Experts of a small language model.
Size: width 192, vocabulary 4096.
Training: a variant of SOAP for the experts, 365M tokens, 7595 steps.
Below are experts of layer 6 (counted from 0) of a mixture-of-experts language model. Rows are named router (the router's row for the expert), up (a neuron's input weights, with its number), down (a neuron's output weights, with its number) and show model dimensions 0-47. Each number is 500 + 25 x the weight over its row's rms, rounded and kept within 0 to 999. Numbers have three digits each.
Before each expert's rows: "comes after" lists some tokens at least twice as common just before its tokens as in all text. This comes from a sample of Wikipedia text that the model never trained on. Tokens count by the router's weight.

# expert 44
comes after: ".", ",", " where", "==", " He", " and"
router:443473500481493443541527480487551474477467505448521477500523425485507522491523531520511496517491518498485499507502483520533521493483492501486510
up0:494457454483499491522467529516472461508469505514488517507478485501434482502473519483513465517489502487538532504563489473516508503513489533509492
down0:473480499532473505511481484520563501531470473489477500497490539525524528493509487491505493496462528558500532474527470505459510488479496526546470
up1:486449500467454459519491467479511509518492508535517513500509505502515487498515511485488511501503487467517516491459511514534500464478461496499557
down1:484509495510522547474516506559499498470465508516497549487504509491502500447501490453492489480514493523520449497515516442515513524444477518479523
up2:473491521469494489496500501505508486507478508496486474488514480499494491515495526520539485508501549481537498496525425543509484489556523459530535
down2:509501522455486451535451484477498473509519479530497512523515465499491520532503497491505544527516514458511482485524517497494507481467516486537513
up3:533512485490495500503510501445492502506489453519494501489504505508482522476516493530520476484511524537516518504488485492521516533475473505515469
down3:499512515466485492528488480512457508480511538515501506538496494548556488513474517496530498455481510508517541488528506516445519527463470519494521
up4:544505483503499474527494480537528517503505509494516502512522484484546492489520536493529514494487526453516527497470513520497493515478510540470488
down4:524507449499458515496510526493505523496527502520497500498504527512507502515507484474517498524515560522522500493472493512555528485501471527502536
up5:524485544510515491510502529506509507508473503491538515466503495507451544511483509498501498438541485471479545510483493501490468508495512480499489
down5:542481554500452491484524516495522505468476490511498453513476505510491515534488480493473481484511503507503500468510480538492491511483517508477517
up6:472522510523507512499544504481567533511537516491508520495520528516464514471500508498514468498486485451478510530484534469509516503499514489511500
down6:499499516536513498477489479518489493521482534488561514532498502433506493494568495484437495473498516460530493502497503545473491511451524472485501
up7:479502478510442513496491507510531533498500443520487474474514487479463476497508470541466526512546467491506448510484503549487472504497536469498527
down7:516481497497494509464492482501535514530528515516492497463504521511544473471485500534495465488534514537478518511485515569466465495510497509435435
up8:519493447493506519478494549525470527507528490522490476524487495509455462478465439494455526440472468483521495533472448508480517501465486474463505
down8:511517560497523517495472508451522480518475497495476472538487514533489523489537503490494511489494498543525512501475521497460501523490484470495538

# expert 46
comes after: "1", "2", " H", "3", " Cl", " S"
router:515523510527490478503504464473522499513537493492501511443485489542530471497514484493509477480478443495486497516468480483459486543509492524546513
up0:521541526512517465495489486491559500505520518501532502493534508482502426515499480512518466497508489509470476470475478475525505507503503491494515
down0:465504465500472538507545504483503507507506476513485475477477494492513476515497514525473506544520479483492504533523546518503495513493529539476521
up1:516527501511518487453487497501513489469520531538453486482560496483433489517458528504537504495525514490517487465459529504529492474506532474486492
down1:523506488511492517501501527466510489483487502505469469483533499541492499501535516515499523499506561492503494512506541502529509478457497463522505
up2:519498497451493503496462513520438425517514547481493560487455532445536499502536534474525511461545530521507465481524472504510477479492528523483469
down2:487556466489488545452485529523507506481505497534476512493497511572483483467517474470496473490499510481519465482496500524524491500504495513457514
up3:508502480477520527501550478498524513555501506486514487497501479490495453502504500537561525510466502489462508541478446534466525522533483486528498
down3:483507485499493548502443530512482445538505480475504514552504505528485505475494504503556496464440498498457511480507494494490488493479452469503535
up4:539503477500520465514460455498511493492489470506481499523492504521475486470483545512475460466522447478471502454494580452488504521477536497502489
down4:484493490466533462467494499474527524500537507490481484502552433508515505526520496508513508509503455500495509510499495501529520476463510507487477
up5:545455509511499519492475530506482471515489536499505523463514515544491475486493522537526514496520469512470523552506477479502516499487487470578517
down5:466489487485486473526523509504528475477510524479509508477503453501509512514516482516486474463495503517511494487518458491479498464514504489512493
up6:534524506542537496460521481488467481476496521521442430514535496480515495518529531474494510481536502478501537517479542530552483497548508513511479
down6:480520521512473532529496481528512515491475499497490502491515454484490517497475502470543501486520522491493492552523551495548506476450555517490436
up7:468524516494515533447476480497500512512508508492503530482499526505530496521492546492546510452492475540537533493463499465491481513504568550507474
down7:515527509560481509492550477528449508499485495503529465490461485481526507521546491467493530510498526486521534490531483513491479526478503520510497
up8:532503503490475517453502503530504505482480483495490550470465493509513532488491508518524464518511545496522507562475476512501507479485510549469493
down8:498470533504490506493475484465473489550514476456483487500498504506523498485495511494501545433530460484507563517527525505481529504487512531499452

# expert 33
comes after: "4", "3", "7", "8", "5", "6"
router:491493488484489495506519487507533524456476482488508485466453483514516491490511453459506540492466518514478513489521512473452537467474501499504515
up0:470500490514484498523534552451507463509498545527507500532469527486479516525493483528517465461501514529490491499499493457489514498471496493442512
down0:517432521486497467522475523509513494520494505542507457508521544489437489531460491527528470473473505485497514490542502482482506534494464544492512
up1:504522487495479489445485531470488474517495483496500467489486484463490521544482518518458521510484474537499499505504448451501506484494511468505518
down1:499512555461516473498487520481504508539473502499507546525495474500479540518527521486492493499550460512512504447468510491459500516456469476475483
up2:499428474500460537491459513529461551463482484462516505531541499481476452460529462543504520450490508503495497522489509517501544512507534478494501
down2:481484459473498509526489494538527526490490526487474558473494485494527463507512506522532490487459500526522555477529497505494477479514491452528466
up3:520545491516484495472457546496529490512531521544477503488546478481501520458489520466510480517539498499524499551481530474463517520515515444499490
down3:516489465543543494538516526493468499471468469503486499490508486555478523508532460506511478498490460495497517507478500493520474523508478497503510
up4:522516519514498528502459505539490477509453509519482517533488492518501478521499530528498452512487533507475480506495507450520521446478531510477534
down4:518477507465535503455497501462495526506459505433551541507540515523538533459553487477505523498495497490495488489493484463476479540472466518504496
up5:477490479494515491508504517451470540467507506518493484475500537487542493492468536491475496478500509546482482478519513476498503507505488469457517
down5:490474484529510517508464486522517526523495503486506483520472509484466559526515520467466475507447538477456495460466506454513520510487485520535499
up6:489506507416505505518500536470486469449511493505501516494532487547523509535466513558507502483514493491498467508469471465496516433486530470496517
down6:508486501472489516493499501446498489457511506504490444481485486513526498506472510477467513489524448482498513463479510547533561482468511523454525
up7:456475494462510490511469536560464541500464476518494511488501485502503481497486494491482517501471547469460501544515510513491460528470502490549451
down7:536493497485510531481502487458504518484417552505500468467523500492482464502446494476484505474488515460515508497463465513485508528485489508461507
up8:490473503473518472506498521476503526502477490503499487476529462475512530503453546495476523502546509461487519476498479487522498513509491475527504
down8:545467490485530477500495506509526502515551485511475484474504446525523494532473463467547481525511486511466493482535539489535498524530513475502493